config.yaml
routed_scale: 1.41
head_dim: 128
qk_norm: false
optimizer: "ademamix"
lr_head: 0.00552
Below are experts of layer 5 (counted from 0) of a mixture-of-experts language model. Rows are named router (the router's row for the expert), up (a neuron's input weights, with its number) and show model dimensions 560-639. Each number is 500 + 40 x the weight over its row's rms, rounded and kept within 0 to 999. Numbers have three digits each.
After each expert's rows: "gets" lists some tokens that make up at least twice as much of what it gets as of all text; "mostly gets" lists some tokens that are sent to it at least half of the time. This comes from a sample of Wikipedia text that the model never trained on. Tokens count by the router's weight.

# expert 21
router:571550479570539483496419495466524439469421543519537504466603528513489495473504481499530535491492515540469524429529436498593546529520479564495546486517499501533499555428456438521516454484489529500501451455533535542434527567469484484505454520
up0:517583445477457506575512543533549509527507531481475500475508468501511499457485539503461495450519500546589511519499526552475488412560480469525585519466395540536526491463520545506540507498440485567455439435472574549497455481493501422491526468
up1:526427459559539545487465496427534425490522484475543548515534528508536482478500454548491467539482472548441519481465480529484518523603489482555564494569485498470508493384503514463574508471508475492505516452480511481448526534465553499463480461
gets: " a", "'s", " his", " an", " A", " her"
mostly gets: " a", "'s", " an", " his", " her", " its"

# expert 14
router:555551430500471541564537527502534494559552481593470506512494469463531435482504499462481504481440476539485537481486589508436405395524565507443500446490505523460482490514411519485444500537510518479510462495517525439418480550465508524443526514
up0:466534484514404519508513467434522494568492453517478534474523517427506480489485563496504546510527466531534509481476508578540551534556497568506495514454524546539446534520480481437471512496482555534503525518476539496475468543445468510491545545
up1:492462511534490505527525448480522589496517580449489471468511551528498505486480501513520524505514522434473504435529513573584528473465537512483461485475502470512542555550428558433438521588602516499536482521432468619440504515530453501498548445
gets: "\n", " |\n", " was", " as", " is", ")\n"
mostly gets: "\n", " |\n", ")\n", " would", "ur", " him"

# expert 18
router:532526590503529559541640457529471520406495438591508508519422528487502506483497546496531546576470565473538498473504513509503503525570481552427510510470483509502535552524511567516478506524457495450481478519491517533512574503502519490533555492
up0:511448490524447517494538570450504503524450509475499544555445462476429547508538505531545510530537542506491408489549586485553530460487465522510555503469520485492395564527486491539458530512510488482500506536489485473512502516407477455476502572
up1:535431532474460496543524460537494529480533476512451498485465545506502513536519503438537501538500500476493562532456477463542541465482501519536493550518508557432477477556491581481475534499498529488495499555497450451473480459521479464496559488
gets: " and", ",", " he", "-", " or", " He"
mostly gets: " and", " or", " he", " /", " but", " He"

# expert 7
router:535503507445463533517501490429571506494463481485475515527469547504481501477433477541492511483588502520430468480511470486492543522457465549518482483530414533484485489499501508485522535480479495495581601459462522500513542510468481514465544553
up0:531481449563499478547591500466538461481627425422533494493496490475501482490402485579491482495509530448514489484496498435513469514471523496515531511499509537465579476565494513479528569426507475479454494512510549506460489510459534514499550510
up1:531480534571578403520509584496516549503474512526460515475490566486486454513477460499444543499493556439546484458505519569452462500537548534510498470534524434520459542509509490515460448540427534384527497456453507539494521502536498529474529484
gets: ".", " |\n", " s", "\n", ")", "c"
mostly gets: " s", "he", "°", "′", " o", ".S"

# expert 15
router:451444511488488501526498500486486444532465532538501482481571419494495492490458520543573484559470491520505530548499574484565505445452511452516625503473477449492488530565549548520444522502436509526522507424467490492439536467503552447469537456
up0:468502516536519498537499512477496477445458538537522500482483492449551455498496487582481527555479482596555507448475515539469532434411555494566540532409478476487464539443584463491525463506434541528446514499464491457520518444476491481485534515
up1:444535555560479451496553425394462510451546529486529487537502520492470382543490492454534495540473451558507516550458587490527522562559476487558521524431557472437440495502517472497525490522484433533431500528537483481471548467506497508469443472
gets: "-", "ing", "\n\n", "ic", "=", " =\n\n"
mostly gets: "-", "ic", "=", " =\n\n", "ical", " ·"

# expert 17
router:499469472540436591499536486526478518493464500529519491529518494525489530518550532507484512463498499498485499556425497480472529488507502545454486494521494489476490485461555578576516458505500498527475443473475499506617462487511524502478419455
up0:480469534489551449490484422586513429508447447533574500482470445463502507451467513448514492471516518490506473522465513493507468468511495517532538461427478488498472452478440469469418551431493518490553506538504432478526502446447542479482559454
up1:474457467548452479458577348418502505544542442557486491543532538492463594475460516505447557527501484491435502525429533586526582508514536499489523551600504531452421519426543465523464401506506505483504556550535529542515470455484558476482500502
gets: " M", " B", " L", " S", " D", " P"
mostly gets: " L", " P", " D", " H", " T", " F"

# expert 5
router:495536487479491534560511450478476491554517456449493436513543560542495560461471550494550540423449464532518488457582598567518501494495559462534541527528385431510524517522501442447454477462533555501488523460463516516546437430450537475526509544
up0:447393503537550486442517497560495528459469519511547485433531494492515522518531535496427460488497584453493453529540533436490456497534474483477538458451568462472541465423459568484524518451440603494505438493431519497431478494469499521501526581
up1:481528448481482515517454460474413490584425448549510487565498493483544524502526488479481546498485518538510525501461550522517531496472543453468455514447476497398539519564525520436497532497484489482495567481582496493474470479438574504451423413
gets: ")", "er", "4", "0", "6", "3"
mostly gets: "er", "ke", "ger", "sson", "ner", "?"

# expert 22
router:462465502488515548480518456541492492500520482549508540580501505551479527491577505472453499438447487527532421477528459563440463478491530532489490428466485512500521500486506517506486429470513536534526466563471531468529495510488471528486473429
up0:569508427558476497533416491505478501525615475550534502506472487463466473544510425505462474539507470441501458520510495467551469475519481446525543523537535532477487525595485547519562537507444434509472541522518539497529434512522454488519512489
up1:478497480480576534468509475548519465516494455512502422420507483501512524488465497553526540539561562509460463518480500530504487496540521431527500505470599492508536477340492493422446505438485495487458480562514491520533445454465517556532550545
gets: " |", ":", ";", " –", " -", " —;"
mostly gets: ":", " —;", "):", " |", " =", " :"

# expert 8
router:499495530549493502462502523553454466523488485461475475550521375504481498473453542593473449539527513473556513526505538479509482455517572534492524525469477457529494491487542504531616507447453480550491417442505498465329440494503515536475499505
up0:506516526512499497499474545510533463455539578480488401506501499562488438471549420425517485496499484459499440487472433517480459553500423537562510497460507438455486492556499586394471501514509534476461520538498476430552509503466516518530437481
up1:520492538472453483487538546527467457401423444471540474472496488476486493429605437523557479524520614474533471476456494442492372453538472505507510557442518542554509417497461559448511534535542506481436468544484524535516463439494521464431491498
gets: " the", " and", " in", " of", " with", "y"
mostly gets: "idd", " addition", "yd", "elt", " Sa", "ih"

# expert 6
router:488465511497501726543540510478513502576486539545508484507518482559515494504517499505485522424440481487525481481544515501454517461496530385375550548469510452517472498512516510500524537542431453542494530570514457500506527509488536477504476509
up0:554488479511518510539556503506560527572541508485518486491474406524450496561519427498418484487475456582420510515460480607559499506540468530540546509476475448492482492492453547532507513499497486506483538565492503551514518486550546488487474495
up1:497529446475542500482553515530501519472481509509444457513512488517494454486453555486586489514527490493399448527486506544503511527477508457536561415515522540499575489551460505431487577510455510524510413452570425549481493508510559552439509561
gets: " the", " The", " |", "The", " this", " other"
mostly gets: " the", " The", "The", " other", " this", " some"

# expert 10
router:438500527500515441544462427576506523504454587470529529498579456474492469558586463477477462464543496453525420534510512441494534487486509436566447531549576503451507456522495487492516483563470482483514560535498495529546498507499454435474514539
up0:507548521495532517527530493455483512488484471564545457514513479437496495585492448534437529487495536434463515514460534544523475542487514520572532492507581482579543507545528539497437493486514487480492542515518545560529454478459511478504537469
up1:493496503524493493467537494515463500470463483553545516426447458476417480531452519516426484563446510484541490544518497488446425514597477481524472577481510476472510481464529470517586451524500441555536479520521514553554453456575476510479495527
gets: ".", " |", "h", "b", "S", "l"
mostly gets: "h", " fl", "b", " ass", "-s", "-d"

# expert 19
router:502529438474607486486443541515522457464551517425518513536504545475527468524466480526529479447547521469568535470532525487533488445505470491505397552470533517476503567503511514494496537534588510492504486546516520515503542492482551489516454433
up0:461559476523473517423614456518546456515513412497491538482475443473505550543506550572540473474497494515512576528565455488594541447529457464523502508537591488480473446435598526495532470478530512428524463560505510537475503451445472445546470520
up1:511523520495511480485409430553488507534608527494416494521505591447566517511524546504550417519479499528473443474533544448490526501461571551506551446492520526484444447456458487488503570545451554508483565452532467509481514456536636516514467502
gets: "|", " \"", "==", "===", " St", " Al"
mostly gets: "|", " \"", "==", "===", " St", " de"

# expert 2
router:480519460499494433501542528500515524491473482493437543455489539514498490491442442494489516589490386513542529484483510584491478507452444507519504553525509490507461474507480513508478545476484480528444523567571516474468487468576539436516477431
up0:459487450542540501497482495548516489535475544521468576518417573535505574481467476526525514600518502478488468500485446510530553506546556552516551489534547496479442591482412491454497554548472445469551550495491510419476476534528558536451426373
up1:451447477479539469484565514529486439552521423515480500518449541494540533500553538537499513537495539566483518531519571524492456593496449528573520426525475580544497457538531526550481464498401563484429479482549519498413481530537552477516490524
gets: " was", "a", "o", "an", "al", "i"
mostly gets: " was", "ova", "ko", "ano", "ić", "za"

# expert 20
router:542503483527498429506447523504527503457434515509477496534517532512446509502561500485526495497461473517557536451498464539436464470489507469603572505525528519486509463504497457489560491524518534497473487492515539526724449443558482520446483498
up0:526418432505488455577459571514535584574552487496479531500484461549446489558476527521546506498477489440503468487410516454515474523502491442613564454560508524511514548517533464581556519554466517487543528518501548431493435450523513516496489449
up1:581536401537444425474457517412513537537491553491484485450483470406442580557502477541478507510553564544530485531523518469459506433566568555530537538539537549520439516371575514572465466474501510460524514458506558426461529498440451458539446517
gets: " ", " (", " $", "199", "(", "201"
mostly gets: " ", " (", "(", " $", " [", "(s"

# expert 16
router:467523529485462309466470548510516485444515483497518521505472464559497557475525508475489512425480473512486510426545534504431492545509573498389576549473481505474514486553558488505406455505445442486487487541504493483522561429504532461526499497
up0:489442521567525454519497577472487541451459442546516477466478537472498520512540544463469511501467531525496564558444522560539485523585545486534535501538511545484471522530465520458525522488516487523493526581544487497569524543447530466480490496
up1:486499470508479497483471469533461459501597483511465540467479461421548513551472494477534521500538458470550500505502479499510507493571584531492590562531561506462517518422532545493453492425492499545475548474453483544499485512546452513555590509
gets: " in", " to", " for", " on", " by", " with"
mostly gets: " for", " in", " from", " at", " on", " to"

# expert 9
router:521500504592438575511547473482479529533524507492540542572610489535519441493506627429455511485545523494488531514526490490398519472525537445550536513470485504505527521472488531508454510489426516522424475448513476549436534442492524542478525559
up0:518509432588494447488539444531487496499511437497574565454505505478464487532537497435459460526481464522498522509573551509504476585492503435557482487477556477491430503532483583566483539492509540489520494460555476523488503513433494481488476492
up1:547530572543459435451473506484503520462472490494527549545509492511427485432553535512492473502568526518410498469554505425485485471515536504595487496580547525512545442495475514508456576460457526484523525600507487554497489555513553530548607518
gets: "201", "–", "200", "202", "199", "th"
mostly gets: "201", "199", "200", "202", "198", "st"

# expert 4
router:475476532442541337552446492489458554540443501506436467485513503430600567564461459486408523484483485450454577485538511446570510565519476429501443472502522500539482524499422522527446477470464533537493479448458467515443461537573451537512471512
up0:531517464550530520509529527471471544498552562455502488550412487461505522454554453485473484450529518481517482502501579394504424511499506563530522471457482541451450477492539528559498476474507502485466565514482463518548537443502529431532457468
up1:504494517486567487474424592561474527535474494456508507526508442466484501501460516503468511573512488513562534533474482522517433496506434466580571499536428539521547559496537434503507476511553599566515572493505476461507477426517540471418567475
gets: ",", ".", ".\n\n", "\"", ")", "==\n"
mostly gets: ".\n\n", "==\n", "==\n\n", "===\n", " ==\n", "===\n\n"

# expert 3
router:494497534432505544462434498537489509498464545452499514455485526531485443486470436468526545477447477462559454469530520553567505482519497453489515511511515522544497554553535510543495478502440509402404434509536510458590550530512461494494536560
up0:510451533514549488474467570499488485543489571509475554461563460466493472523549477511456472489550562541500473390552526538515492462546453494506434522458550523517601531447513499455468464463485505471524472434464497483514535459513480390500497518
up1:563498473561513505464504483516449612483448517527520421514477502447418643496497455504552487482489517508546569484503469534551612473535609526538476506487473489545505560460565556494510533506522498462509509522495498534441490545532564522485493542
gets: "1", "2", "0", "3", "4", "5"
mostly gets: "12", "20", "10", " two", "11", "14"

# expert 23
router:481528474577502501535506561528457470451425506516512476457403490483513453497534469518442529436471521494478525460522462539497513573514463456437550520486444562507504491484499536467512471555443467523547521486527506453583475433535537512494453556
up0:631482443509466490552433450532498549489511545463532457481529442491431485512515458440506533491488492540518521513535475490564459517466534531470531473551471477506546447463524493448505446486478562476537498571575510465540435465553499503513553455
up1:490530433468555445488487501458506531429470487503430433479465486507437450570478476502516468603529481461522471451542516528470479506615512475560554510537531580490476500540456515442509497456502516424466569436516511522532473535523472530499503509
gets: "s", "es", "ers", "ation", "ies", "ings"
mostly gets: "ers", "s", "ions", "ings", " season", "ts"

# expert 13
router:513470472533529575409496500510490545510586410484497483523495565516477504538499594469574537433555483521531463508463470461535465488485424485486485486492481498539479528462518419499556498451494540532477456474527499473589466513556482538552480520
up0:492461473471522507492386519500465458530544481564501507533509532455537477543464552506479534470467536504462480521632484477488444517585405516551509476497492527481535445518400435538515501544515540503483523527409525474485369453517491512508527553
up1:495431462506502486479498496490481479502518410577542515500491512476507487440538567506570435525546492461481518535490543517480559485500538475568566478496515518510484475495475530481535521515446559479534506588532493475517498483495506504507514509
gets: " of", "0", " May", " October", " March", " September"
mostly gets: " of", " May", " March", " September", " October", " November"